{
  "n_layer": 8,
  "d_model": 128,
  "n_experts": 96,
  "experts_per_token": 2,
  "d_expert": 128,
  "d_shared_expert": 0,
  "activation": "tanh_gelu",
  "moe_layers": [0, 1, 2, 3, 4, 5, 6, 7],
  "router_score": "sigmoid",
  "normalize_top_k": true,
  "routed_scale": 1.5,
  "balance_loss": 0.00297,
  "balance_bias": false,
  "init_std_router": 0.0195,
  "lr_router": 0.000609,
  "vocab_size": 2048,
  "norm": "layernorm",
  "norm_eps": 1e-06,
  "tie_embeddings": true,
  "optimizer": "soap_variant",
  "lr": 0.00506,
  "beta1": 0.95,
  "beta2": 0.99,
  "batch_tokens": [32768, 65536, 131072],
  "seq_len": 512,
  "train_tokens": 259500000,
  "steps": 3387,
  "dataset": "wikipedia_en"
}
Below are experts of layer 4 (counted from 0) of a mixture-of-experts language model. Rows are named router (the router's row for the expert), up (a neuron's input weights, with its number), down (a neuron's output weights, with its number) and show model dimensions 0-127. Each number is 500 + 40 x the weight over its row's rms, rounded and kept within 0 to 999. Numbers have three digits each.
Before each expert's rows: "gets" lists some tokens that make up at least twice as much of what it gets as of all text; "raises" lists some tokens whose logits its average output raises strongly, later layers aside. This comes from a sample of Wikipedia text that the model never trained on. Tokens count by the router's weight.

# expert 15
gets: "|", " 1", " 3", " 4", " 8", " 6"
raises: ".", " until", ").", ".\""
router:436472427527531437484583457462442583562540484503485532523499465502489456473461559432503469512426510553448513500489512515487447497498465519472546445471504476552516399497552437434475560466503511494567511517478527520471454529551485505521451493441554501504526463523473440422525470516535526465453469485552485408520515529508587546519540493532496476460500521504507532499437547484481540532599
up14:548478500504526433476510475621495566451483527546458426483529491510527484572449507484500503496427492507461498504511502488472530553554499542542535491496528433572526456529499502558466528470449498472471528497543517577516462506478486506486530537474610477517579472479466510462507453527550495513510481450609463458549419537479520516481562540551468454454568482546561525522512483461488534591511
down14:494469505508585498476504531465493502489462500469471483491515508507504549539539553539491568481573511526505476465459463515488466434502508433489569494453563508524541490475549464388506516502456480519507573474528392524527530507482500501529515550597491475516477569466481453500436544564477522498548489519486507533495617481542466617557456485508477518536474489526455540461479438483501552408487
up15:521541496513545496544462489422529492500432458554488557511455548506487597505468545469496526479515563492543504595492465425545459483509490474564501514482481472514527524470521454608501467561481544492514526494487527458502464507499456446530482457450565470438494516500442485439465452551517522493539529497523460556529544450530540541496467573494497452524424497508506390461573528538471517576549
down15:556514516514524545518495484530512441524463468518497499587461555595501509477412559513563477540532523443527495521460489466489460469522598493511496511508495517512521498462551486535443476520469544506499503431461560504502512487470579433446546446595578536498543542531530491466498512487503486539451588458456505555474560510441524459485489481533468481436420530488527453489511523554473526497398
up16:453477484539522440543554471504527540490540526502552519515506484477510521527579451529503455540507449544489499420456450521523444514553475466575407472507447528505460540530490490471487482579487478555542498512461544542531456487531479557468447494434542600462573508473487488453461485470523533487478519534458547530449494565463483567598472525530466473496552461431497486509486481514501490382538
down16:473484549470512502476490589484529456481504534506489472503454491562558432540473465501473550506459536528503500503490499511552519578537496393536500493488493493555494502412490543439425490509533601493518499489547538487456430493480480490500455546489471520480441550546474458538452437537531501503459577600547557558512510416481479480439521510506500540543477555521528600489459475535466445502479
up17:558553458437483509509532550417509523521483490523497589463414476568520474460522464496469487478459447517529492516469479543515526488559494488499544485468493433461517487461490416528476519482492471462528441525519508565464492483451449521638533498479482517462502523533464578556483527530487475449527483517420521453506598468440476506503544446486542455428434523452525470461458492535537556493541
down17:544424528482488548533539505484539526530501444452474495489503544495481532450516458473486484478528457507504465563554583510450461529477510554486543577462465507501511355504469378479463477522468483423501524493495569558551475504491524511494542548569538491549466505513513548523448500563449440501492458503497507492423523481487460474502435450472449516451416554472532475464449524514459512471530
up18:447567480464545426513580543519508461494521475541556393472534497514485532558477559513522471523457486465482503494438411497479515530471435492555469546536528467468535510563535540485506499496491471485485455480441501533480480502515443572508501563481474475489499518503494496475495426417536438486469466515507504394536596550491492519468548524448482516430518444539599479514451525445537534529475
down18:516516482514500530461475543434499557477534506436545471494535542443462464572469537622490456546458593439488546506569549507443514454507530467414565501526559463485546511531542498440494497455490530471499440474579590398537477539427498522477534465512474522441531544492521493408483459479466513503480532526489463466538538483443498490485510463456520539489545523515475461478504513496517469476488
up19:474478493527533414535447469573560508560568419500492474473514537444480485495499513462496586487526480555482495463559540502472485498478528471538491531497473486444429522511481516505541527458567533620462525518495442468496493516495505439546499556469481439518538438592498508549485451461515492467509463587502435446515485530498438492514468552471548479528529602517484516519435552565507519466521
down19:501490476516480527499493468532603507520459516515517507485455461510536451513541495550493545523533501575468570478486478489576467635502473493514480502517483553550516393530448528509498417515583463544501574491590526515503556508444515539525496500449504469434505502473500497514525546503448501497497472553504454497453585531477463519557544491497520468444418489594488489491475581481484523508550
up20:449484458535558460517501488527514519526434496465503529441454494507496469506504566500525428515483475463437513517502463428521521516488509517511530498569630515518579486603519547501402502451464528455528497514561435514433475538505494590499437482545586496500549477504456498424469478525527487457439426508527443455529516454482526493514527499564486489483542446504444516529535565473521516485502
down20:506438471445574510440528505469455544543527495553625427503566486613550498525545520528508547537489494542482438491482521526505483574529570442506488469486471433493477496492500503494505532544503555469493577479512529477527562590467566530564524479453469460503483487521520512491469466489432553481491498526532462482528512484521440509432531477508503520551488487481456490520481526420501585565446
up21:509525547463477527589541529434515527437540475559552465470386533486476471510468569468464520474460536556476493507553457438462501507469504459499504483592580450460517489514497469450484549477535472495470503467401483571516539536494505454512540480469545562532481386490479504546422490518510480460494561458505517459507528508463477476474501472500450472428502481459560542494446472462443531464502
down21:542495423507496531459484416483483445526583480414507498552522448508483508458511486520529501502568483551497449497473495499468495414403610488472487445524510523463528512462512492534530506473560439630520508500447542546499553531569521455450502507501536493518513509550532513453472488473480452515507514427474481448498480472566457368498500509518543513487489490564506515472491488460499439500478
up22:533564469410448492482536485422550503498573501440413548518477486527528479535544469471443538501514478595435503462524563526511495482506530502538533492433520520483453566483500531481533546533545538525523498554491497529506541565417457510525467558572530465499486478513492489474495475481571547448413535443502563417484516527506495494482491448448562520479468459501521426418511507541517495552494
down22:477485483451446504534496452540444431487442471487506508509530521592418415471515503543445569491530527524568419453487500517527497478502515437533501493472529467393444471484486517512441510476493542470500474475534533545489564478546579479475559522474468528570509509524474474472584485523501435523505530501458463491443511605541521527453481414503454511497489498421531458462505527517489462554464
up23:506540503468518461542491525508567479547497506571482490533488491486529504498461477417495526477525448594453538448453531464518464476469451515471471463549531495494517566420405484538562561477498520510474520567532503475493447527506487505488500414497574426490555501535433513500512485471454499475495455439623479489521492468460406552470487481544482560494509445497586498530493512498494484508594
down23:510457515458530422464519605515511553466479487488527536480513513513539558564545505456548497474468519548458470519522497494523483443468442549480490432486530495529422494498480464524502476499497377535570500531513500551466562530409574513498441487541454480515539408483505562547492508481494451460450409516506528505547567466496500528515523517485508534457533444491503414468516532479507518410542
up24:474500434512449474491502454458544559515525505546493480524499456466448503522555416539507481436461523483494582520508537501468499490468538443477463448480564493496485481543484439536477516548519522465526500523499473486508497506609497540497506448560503521483490486547531505590569473543467439521471566472421496449526564511507503498454465501525524451442502589425562463554518476560619539487459
down24:494579572502539527495557584492437505440545474481457603535505556456514566506469552506527491512515540547465468499431450498489488502565466567435487570477550423485493453514524560509482509501441533501494489486443498534522472520522546504515526493505492477458572550484482517540504503527450479530426608482484423475538549445439475459515454538512532523538467498471507507514514520549523439563441
up25:423497480508518519489511542564533486408568467472455498486476500448541493490498539430505498571512440554488431536538489475523488413458493448495468507484469473424461562594502479458485490549470474494501456503527533498523487476475490467525471472489414457494506544494503515551438442605505499487511481513494486399488472500436480548416471502518518452463507468523557513583434501521471543469575
down25:535488495559511517513483515515467516474553512528500467484543505467508487532444475469512456519499460477506540610487504544519506478456521476501499486475636561467545607497520480581540518527504489502462492509494451534447554545520519489534526432514472495513480472499517472441412514449559543521516564430463607528430503483507527466533501495465459491525523525474443415490448462505514579448418

# expert 67
gets: "all", "ill", "ell", "ch", "enn", "arl"
raises: "i", "a", "."
router:465558483491536491535500503508498530496532496453500521530460445530457434408450504505476572461487538531422485549494523484468557536486508444458525503543461472491580438529632492513574561485504543529539470509433550530429455439581488514435469498517539527497514485498476442499494476534559500410478499515507441480503504552498515500490509482514486481505461505429570502495415528530415546505534
up11:509465476579514419553502433434570498474539463553436465511544544542507477469457488446532451454471517518449494532504508504558503490474530516479505534497471482447522496495527404494511507499494501502399525463472515456550502476417512443510570522457487473460485490482495474507563507405504497520471489533488528503594530452448563440531516493574433487547540476560467520510479426576453557500523
down11:516455469575482506520504518524557506443534529516481509465480466527545515550465427469490526539502429502562445542521492480531516470564496502366455521485528492458490632487462437438515481515457505510493536420516477425488528472545528437493542512533498506487523426471528535490457488478507580507485494461505487504480501493405513525540496526436477530470420373507547513509483523527471493511489
up12:512482486463536574500483569433516501475527506506474537505492543496479521528515417483517501505423477503410464521517465516553559452518483544536535513491507530528522473510475456449554456468492567519397511486531516457544511540542435568408502524453474605495510527521526464437500511590526460538489435484569423510491531529467464468516504494549552558468551492452495456564469519467560544527500
down12:521468472492514541526488530518518504544488529495445432455505555515528513525472427518490503539440588420574503530483527551523483523436485536519466523485480456499507529532441548427481473376477502530486487474485524495475503540508543476533519512483525509521441540451553494498453556527500542585526424503557413454475542545508512581483526489586503484467598463490559500564495474466526544457453
up13:507523523495497449535549497506548517506478413504459512561514508467473519572446559479502478475469521503392518501534543473483519457500413421500514500555450497496466515529518485485528527423480552525480532477488503527531424467524445503475492520527508553463529540524524445507547520476583402488557471499491506571562483503452463501457538435590459480513478486428456559460505533458536453396480
down13:494498535480535450476560483490481508506515529424500483504492473498441511526426453507454473458502477494484451437477469511501555470517493610397488528519450375487537492491545546583542472543504430406481396491477494448547473539495506507528529495496498546475452533465540515494522534460447533483512482437455534518527515532420478473472521490447533559563575493487497533484481482545473432477475
up14:500528583535520537486474490497480368525521500445469490507521549395504419518464549502526589517474455563496500510488430515492518426517510482488570467528453482478485489594507558491546504498424494522554517480466513482534474450523490474528456508531499486534495557458461442487533505530520509572451502538529411474445473504469540520496443505503503449511507563514487434451483566507454503441576
down14:460523483459547495471526538479479500453483521507515556488484472493498478525480575552495579503600431474492486452490460542480475504579451557538465553499492457366457521522531510460526588531513543569489465525555501432521495465513527499533512481414522472504485572496529491576418517535455506555483481532532515495488507508463520591471447477571473478491483453504466532448516447535521468466560
up15:548517487522511447467487517515500523558518474460505563472527469439562491505576515447544532536495451516489449507480444453512555557509512451495472455470517545527472552564509498491489529537519476485443507512471517481470535500528528455561490407463487453429496506529405480577545412570581489502460584460426496539511497550541517527458565470444466479550501508483577546501406490486481506489510
down15:525483500528415483517395493506563510437488486402438549492482479514612445461507502494447596536540543523493546487581537408501520493526507494494528474432500483515487489561456507485421507514502502552502473435517485428440469546550518479532521540489482500481552474540469461545494539523573490446495592542508479452504540563554488523510587512475497486488491488529541464525523483505510463496520
up16:561545497511469438541403517513567555520478491546502556521468534476490514527453416478505509487447507473480562491487566470514504471534566555492489523478546547519462510594517519536510556464515508511577481512513556501513528444498461429479480452504539570427480504475487498415492503533509455482512515515418489450415479566525503558427549498506499430502445469506519480489438534500524545472594
down16:542500495385464479450473452489465478577526576469497525524496481488451496596472515599518511524529539490552503463552535563423471520443548492509479587557483530529419486433502521518556576450521514496504465482446476535531504499546522495485569498488452453543494431506529466495495562484527481465481542485544546481459461514466472442468507453534408512481431531522516483498460512440524526482500
up17:491564482507468498551557435485469421523531478508502571517505472429423435458484537476484576462499443480454578514457499529531511551464430580556456492530451494483544532479540519516543549536499556571517543410453420520493548456477509519470509504544543499501528506456540402497534446509539546517501517544457478522512506432563501482518482497513442568448467498489495495507504550572492488462519
down17:603550463524490545553482518470488519522456513545489463556520471516527460503502537428439466450518511509549495595538525426482555624432569460489485529507408443536424538488440508560480481533512465534452516482483436496491472582479539510536465516398563473510530504467518534500486490495575479567498449523500471509501477494496472459537482485474464452476439522532490493507499468528497492485548
up18:495485512506509409456525496473499469489508506415534565533477525484520555429490535510510459500453439460469481548533563387505523522500437505527544547481494469514567531498668489566540489539519520557518523528543547552471483499533522449495519510482511436459475507568581454528528504516490523516473557478563433517503458544499458440493483483527510463505503538477535484478394514492511480502513
down18:533518504470481541461474462500469532504521503442440490465483467513513514546442485546526539515489508507493494557495452492497557475459479578511508524467511514412557512456471549478565509498466459506431538500494491507520523527461491445533511485415468505447422597488553516431467441553517529487485524470523458514479490447444518470421424419600513494542563506483586574531469510429552491514452
up19:502469546431518505547512553457527545507475508522442573554442557550443469442543450543432595489444502518555519486484509495482504429445452565546477493532495493516464464542504513477567492526474554509449512492548538471453474470522416491573480485535469566490462463508521454382500519491501478553528439419489462514509467495516507557457538499526468508507534486493456486569458448432530527494519
down19:508486470490502514468494478536521495449549484501525513491458506496534452484525478410483565567514476534491555462452494507490504485481574536514430554431551443445507521450490520474511493548473436517448587524476473516539521508536497546566546540467496548504566469523571468555461515471520507573466621478471483468463561477520501470353444478524464534493513487480481529522505488494457581552494
up20:523466586510486488539559459523483525502512492514550580547476469532488441517517405423471481477503547550518550542563468466472555460459501433456579608570496500558456561567505441486458516503497538575450543520468498489507437437463469495489433522433486472511509544560531455479550534499526483459476507519470440521510510507487487485472532512506544521507499561468524541590469528491550530519488
down20:585594473502548495487487530558461519574440444564463465531536495541480510503479467417494513487472522518452560453545520542494526520488466503492500490516430510507484468420449553522561530496524480417512501503563546423487550501508479528424458490535539584492504550488493520494481490527472469503498464510475545549473527585494516529470518469559509450610448504439522576549500481434493490449488
up21:516498424456500497503509512566489504520565451542510549426546469487438462477489527555486559483510448471517413506557584491476477487494449449472480488549457449480471413537571527492555599472540563510443533508436528471490473439522500463498477495583528620533498519484482527440513521495592488547457459508583521545493537526512520518568524501482501498494515495496434526500524514480525512477513
down21:590515513584478458515551504455512530466577476529508480570513490540522478471573450453497535509485535516443536503513500476470515509480533543488465432533551432527509493538426459566438500522498516527594532480580499561432516482449509476467601524435486481446542566507539523505432464484505564540444420499518524455505525543490504485510476563476443470504483487498504583547537523539498492485473
up22:473591410428567473511503488525511530442564547497424465524501525488482486476440529481514540507463536546482485613502557553512566509509463446425436515534529518523515466571579530554508492519514490514474540494468519515483520483489525527512498404500554483569505529538489470532513476500503508519529547544512562483510455552546513418488510412519501480545403486479530486506515521422455492503553
down22:456546508521493512389478494514460507525443526523478487541500533516476494493469467446473505465401525442388511521545466472527431434446465437529503544487572477513487501553533478538526471483521522469526516527464552456517498478524456498524517506542509518494478524502452500440412494466508524490453453463459496432576536466528519544533488517435611580475497502516459500512557444485431491481407

# expert 44
gets: " (", "–", "20", " 198", " 199", " 19"
raises: "2", "6", "9", "8", "1", "7"
router:399469496485511435543481525522488521522527556400545545544510483604493520490501497458497513547522528478489545521489494455464487493497488477580598497498496502595494426500541409444542460509480486539526470508514509485492485420531510471529470436522523569517506517483458530447517482506564500480439485483558450476500395514490527560499537470515475448483478545528514532427471459527450530438566
up20:469588402450463460530500554507489523519464537529496500517514526454503449529451520479513566521476499458479499468505510501464493532473484420458552460500434507595539488485498521532440503533568488470513539508484432517504457469560513505487515487432492468464416521458544582471544543555519543536446507535516463467494435536551448500486530548552488475435507589493559434559401488544487513481507
down20:534548471532450502532489531481517412551468486549548545515432535520530486506466517517536545476382546544488508498534545533524523469547502459498504542513548498481554507478417522563512438481528483509507486555524495521464532602446453608480537501480473439445490470481485558504455442458454509543512470583450487484477542511550456474462525594549484470433503479543519503581510528502511551506512
up21:504467544459490468516523524547476584447496486494527560489460531578500506531469514533547475499549502431557573546482493515490532450498543446495429391476507539468509445561451484460481504542525463459503502475458420496507529481546419451502437542501427495563521534479446488507596502543472513449500537492460492502582492478487434559496505527505477509480483486518537579493453484479486566437573
down21:498450482497448527399548518491481466510509484525536505493499506490497521529549462502426517423453536534539463485500424481488521582565536570556512498442457541463485460539546457539515501536508445477406423508482449466541569505503483466513493510536473536496434538504522421506486496516516519528547456518388529526595473525561534483484465518432529469477498567471483548456504507571455487540534
up22:482543513489552562507411500501552536510510538419511485460459490487472484466529583510583507530517455462473504490492500435490516583469433457518584462529451525547455489504537520468485551463508541547483514473521522417472490478444537440524464521580542508537520477490490479446444498504595564481471430522565501544549489526490511527573456548470460475553465467484529502460465447552481562447505
down22:471456481522433489507509544517457447502517463574502420518562503481508472526581478430507530455491523494458513514450518491459417571516547608554504525523492492466528517490476522437487468522499486501489549590477498501460579449502450491545490445437467473444514443513519476498472472445433517528472557522470530431446552487515533403478479518499562517467454445555425455524515461491480479514460
up23:491483529545458506430564449485589480532530472453505579495531507508546523412478554482585466454549448460513503512520471498515431498428505543549541497512504552467454492539509519477527449491456534461434471510455433566417566454509529516550498548545542527478515502509430495510485507575495517490521473526505519409492469523510519549433493471492478471504487443533567454471515558559503501567435
down23:534492570526510504551489529531554503474495446397502560502471484502578544500528503466508539545538441538493450512529487541502487499449533539554472536535515504534479458579522510448512455459530525499484601480510428462492541542479484471535440543525479448479458537531533561485505567467520510507518557432456533417489476456433560511503455483487457581504506533452471524528553519501421388502491
up24:569478524505476497462528501554482499513498477407421535506494537578512527468501498516495525479522576425495485532408478497507511518465529467406473497512508501508487537498568486488520520537499467499414546534510465447521533436533450513503401542462496545489477518526464463533504473480584443515477525423520451488517505433453485647453533457470437513510536519530450516497543452467515495522559
down24:537513575500580499479531453516457555464497526557553471509474555481493481461440489540547489520438459507549500514530492578433513480455456490569510546504516528501481529527485527511553522537462561450592581512536541483506573496539521566508536492550449502554520570485514542566434482482433486566514466452480487445447494506458496528543464469517542529475497522425560541441534454511473477532570
up25:432520485524504505526494490480569451539644506488510421526500457528514440499545427505535494442529478489502611495511552434535474502424559480487467549451462502537573483463492513483546480500522508483518516465496485467548477527472533448563525498495486538496443466468518495502515545566547555459560508436512556547451455509493406536485536477573489485541448512483482569527562499493531508541519
down25:512506382488494543491531517536501474508606494589507446492548464496559534584509434470511488490439487466492512469444508525477456500499473565487538521447499421459533522471433550400426506528505489542450449537483505491521510447485491543476491548560489539484547464518616445496479503478478501515504536486547553501465481477460531532441462421518491478546481466541482502500470453518471426532533
up26:499470523410463465474476514461476537546556452486496480404501433537517499455498534513540448493528520449490489525591502462502502477435502470507505555435465489498570559456554517496501478506532538554455476542466432527456494459440463503624484475543505458539466557513443539504450516494509547545560472472425557532480491462525574494451503465489451495478451496482466584484456423487528531487504
down26:504481482526483492480450494525503495507435451563504514548475531513443454429579469476504532439523516441485551534583446532468490520565516404488470464508473559456455475499458482509486542509430511438556498510506535478494480505521391578566483470459452588484569445490535522506510528491504473480486506530581462532453516548501449505495449496530490545535543526578450472567576519528499475491543
up27:561569494515495457475533520509477569473514556585488529530464483431469444518437482474525451617488450493555509428519502463531439539548527544504563458480447523489523481575483535521482499529482555456546445483440538502547545472490503561437471475541482486565462561488518476495574490533595440451493471507498500570486510504542482441556496469476449504478487464556502554459460466525519482470506
down27:521494480464525481460484414434506489451534442539495543428513529444472462559488452521520494493567448512466530491481541445472533568451565513432546487539461452459510487510492514533501557458438568505549455438489497450525450516522502515511445488459511446587481452489476457496529472531527499568502486440519441459485504518570505537505509578449444469579543484610554460499505531533493475504460
up28:439472458479500507513517494518501509399505528431547541481504467534499501461498489485523514539485477424494497557461415542506510535574526429448514594456466514527536534442434481472552473451487489532470474549460508537466525558511540596516457524523507507554525510542492510468521493563416532508471526416521448507520503542601438548539473476525551472498440476510505516458529567537481452569494
down28:517520471458517472565536552503511467549532546539483568473413438518478449540541534516530463456444549512488557495463525554543514500461451517505387481505476495547450495564481568496532520440506502458461557487458547492519575581475493547497470539502536426500512475490451478554461561592508476487455526569418508481445473460491503494529544456506456532526535504490501472445507536472456511521579
up29:487507460549508406600442512448593448519520494501567461561459517527485492488501479547512518457527361443542523551459462457457464530523507505439492461489475496565553495531493484502548506539447512470505579429471535551480519461515577527486459446524550490532505482480494449511486529482530452428527492481523560475565431532517482481507495519495541536452516526550533495532481486551475492498579
down29:508582563391462504501531494505488498501493464509516522550452454488494477477581472450558562521505544570498542396498567437566505603450493541506458486537551457534521545454554492405537486521532519519452468483510554516536493459480504578479487499474463522546477461442526561582544532536497478482534558517496583529485538519518544446527539472506497495479472504462484493478471497525551487474471
up30:534464458455554500482449429539565492481567539441451525552516536481443498451553523492511561432497526463555495550502496524490494479500527496549554462511504543536516458506536493478512433460443530452539542502544474508442469471494385517486492538513508579541524536511517472413470479475518548455460445572462438444544483430497412520483526478490505523498516442500530454471460422509551505431525
down30:534515538480457504571478481476516558531521451377455469479488469499510498500481537485572500531564492511510521474461483505482514518551512519498476497510480487522520462515540532486535494546498493404473464496546489492507456455479529450594480514461528546568546499444507489551521521461520493508506549519578443574509564500443412548531559571450431507356484495469530459414474509521484502509522
up31:493505553527456531564502492526544495451496612496479483522472494464426471484522448485477499580553449528435498494522498475509538500519450458488528534510463561539488485492516545476500482495538478553425505427496513515532571500532440491444436524411449514518471485557535477535456499474583487493476443550486499512590454439496470487488543546645542509441475495491574535530498488487482508471535
down31:485566560549536438508473485498517483486481495472472504502490535551552515481457416492424612445447515514566503494548535503471392521544487488505473463538547516534471562559484434447423522509497465536473472521529477476516541497486538576474486503494491483519512497474472545585565547512459548390501567481511483532505404486473447486451515555501477514536500568501515523490537486515466559454520

# expert 83
gets: " S", " s", "n", "S", "s", " n"
raises: "ett", "ol", "ection", "qu"
router:588492537505548516549552552525481530477530526432510456517538442519444548456469523475526452550433529546494445490454539458489434541520462512453554426543478485551613466547520503490493485446499476563500464492443513556481540493551445613531478485463566517470491460466438483490460489534550469473479489530474516474464475508430516549524529417529467571495497548542502473495479550502459523498479
up8:526485534437562511520449563463478494489543413524524492527515501438530519525450541501481519526472457482472540512536628422512522473437513502558521489483466555466530477457513512529513544456567459503461475483485482505487484492433536484478491486509526628486532472464471595553481504502573519517560481511491557505473458480503485571464524462549483544476493534424459449501374500489504491492452
down8:532537500568524510430428515474502536455527541462484431517516469495451473497473468521500451627500480504508530509499516455537563478489510549481488450480504508503470467421405547468484537524436501506492550551442476584498504465512505513546558484487470553493478498481462468539507473459500399515540493511449522440491468499471456523568437518409539565537529498420551515492492460482411525445495
up9:516488493523496644447526449536486566485509494468496469491491562514492465572500525501540563519457537524436579447541520488588532481505466450472519542472449486546542553544511558472490518487478551521494496436442489443561462487544440519474464469535485485449434463518458556547520517474549488517449522445533422424531494491533580492542493546473481455522502461557454540489535489463494504544476
down9:510522517470552532505466506425482469589511548518486483480473499503417486581416503540487500472541500490452428428499475423532460510473512531484562521450524600515548538550455522576576546464570454490468544452494553483455455461450491517463502455503477541502467538500489513453468530484492476480509507465525504515550525530488504519462442504490518428487531426523473470547471514476465420467391
up10:519519552512531581450532480536517483507525508529525423546536483470446473494400494489549510519509522499488460480504502478545497465507515497488508414515543498548525530590560500531483480493428461507564544559536452481475453527502470454478485440556414529470502537560458556470511584549558438515500484418478480497472514498522555516583467474514453586531512537524551484520500501504539505380491
down10:572453513446503508503489482518506489510517523503507525531494440511543506568470522504521478518535534487461534483578473503435565401489515498490463503543512389532486532429552566513495444503454444566481577528483482446480461490495569499467566543498468496508486541441551443430444508489495449425508457562490526500495556462515515496452513586562448467460506539507445527507501571557562516515459
up11:530523507484472419446472503484470473462483471484518536552477492448457492468515495576557400483529496505539538554499536476486452537376518515492546561473568453492523467540487464484503500510477547548534492466507495508427546484531512559514437501574497530511438530409491475373481525405504483428513506496492431494461530480476554475535549527479521570462512498516448497482521480500532568476512
down11:455475537460504578438536461498458423473623525440531513584463555535529546482504529501526478438481498535463460478557539511496496440501503506505527522572515483466571476517486521513503514502488443514539465502516514540543453442501513576530519530526440562491473495487535484459462522469483536494533493501429541494639562482374484502473459483483461485476517475556499511476501518561534529536462
up12:560498530517492365591621486472488477500563450504488485526553505511500542569530463516505435571531585542513542432492489549474466503554442478469515515558515493505465463560502481496492547531497472503476484496484533512527565438500463472510517499444498506483488505548433520502474528513603472503524537479501478505533505487495436491546548460454464512522516484526426482507492538586482513494389
down12:535498505504559624461484490522505517513462561506503486547586533568553475468482494511480532487482553576533519537497475475564443477507536491544540520499552550546518528480495587497559506526534466531569563538428546485517489477480472500514571487486508546574545422547443482492529527399484494436522559487487499453502580443485511492505488486590496506555509522463553480547501538457520465506468
up13:454465545487499509591583480513453460421495558481445501518520525489490505533488490539489484537510595531438523530444552523516480475451463510450544541561477496530477513491511462426554463460470530531506523546488491501543502462508443553490579578587576471462509547484513483474445451452549520551519533495404490469595533518573487547497514549500487542484510474501523525495525495521524426474435
down13:475510451514450381491466484504552492452556437502477515537497505534552448446493506465572519539490383504498441561462481544503552494466521523451561470499514476506522448557453527505474517498479460549498488439509499510467534499566464493617499554550518533421455507489450484581527538471435533530499475533525501509460499534569543489444526492467537480437491535468523423505566479528529468491489
up14:548468524505548469526492511406481539491487486442506494711537534541496508487527429546497478510485507476505473532494576458489524517425444503460519540470494466548536473536517522462438533477517466535464537491445543420527472458484456545496437452546478483517496512528461511496493519534452411489513466512501511502479519498479543550525479475541578445515497547541507509475440481523434509441532
down14:535568458501452523458476479477535543495538444497504524475513557524516524499438488565453446468503575486445539498541488473500523528473491543630505412502525496544500456532444451505502556501515530504514462486526477502439504491507491509483496562556540446542459495465493441504508424552495433430476389520545521486471484415612560500503440492495535482537482493527489435519513458457446483471504
up15:564466528535564473492512521491542505433460507462513487487486525520493527473479477517494482462494485485530471450502463502486479512501483431523468460428484511507515498514538525476460518443500483485577519441454491631491410481517554513518514556455497503470587501500542467414534415439472478487487525487497472497433500526538412412528482460597529392465502521565566503463524521481449485494562
down15:498404526501450462505603522466514445473416555533421503471470498476457552523569527468458482410515539515502447481513502507546522525589517526473511490518445487501465536481533508495407451501430471500491515527484568452547478510494583544488500460568558443518503475510504412483556538516453528549436544494419482483505468512456510512571531483487485556453438519475487532550501520504479509488487
up16:581485552547613536522465479516466472465506498499572467444503511479502455494455531516507505522497523522467531485487433573524603509490514486486488496535535505593479505538421485433537490470565476491446529505499467592522448541538454516524473525506508514479499484477477536537503513410503417510412500480527476480564504569500483498506466430524526519492526610501416531535516574525529497530497
down16:506465525488490533458443531519531470509513480466510455480447590514539461497472528548522448428508537507565471550517542446549540492523510452492490490502531428500538471512520490397460464533537421486470492471472458510441443597503517537509502522538492487474458476509473453445407527490476493525447523426546519494501546484452482419478523599487539595579519483428561483517469541500530528503472
up17:515517612527556481552488522550511482425488537513518469542531489485487457541490481411509444538460513523506469538482575510521505506548473512459589435621464512499479423490574458417501468504484491482486480432468437501530482498429510524510522517527499509518559469544473440469539520559501466547473505454488490593415514475486528516593512480518506529468539439468458511477528513490542461478524
down17:449455556453460497551456500533524501519399502511487540458556500510568514434454497538475494544454530528514463571513555567546504544525479521447544485440480495512526543490541467498447540508450484475490471556511462562549543574457452529531487583484471505533515499534490520504488418565463459481497455520498513422505415517456576545501508483480582556580540451546485480488494525499487539495429
up18:550504523545472480521510503496509448476542476520489487557461467557479513462468514503458491489519484588528511448584491464480482483505504491459528517481535478491518536601575505500492526412473570569458437456473452531445501541507473459506540481521556460477496485536523461408546568399543431522531543502456566473538502475504573534603529466456462464515474562533440518497469475462515485529544
down18:486499446576476463442484496520523469519472465561480493494494505503500441442503516554417491465481487473539490477513401527529504504490446485494530476553433507459514522510548494549443508440587493521550505562525505463549531509512510493451582514470586423407425508491512524453584496508506542597561471429552504450499533483474560486498535474525510475528514484561538497517444499502423552484511
up19:450532450499536495471477587519537396443531555554504452524548453445488506543407488532508510485477477554473527501434421458520554488496507525474461475507518527509503515486494489475522471458563470496559560582457537529533499456495443508511514551416461519433505582479461468572455447506500460506491499520515523429552471486520459564445517467523498489566481493502498532516514416417485448532473
down19:507500477544543450455420432519513434546500526576485592465517526511512490499499541534435468478492476491530503499529500540512545511558564569571484510515460416459480458490546459519510555537513552474462543511499526456537499502484490505460485544490526481404478479559507547460491436490449473484546466554541508504525497532586437443394464564590558524474488501528524475435522452480493478474474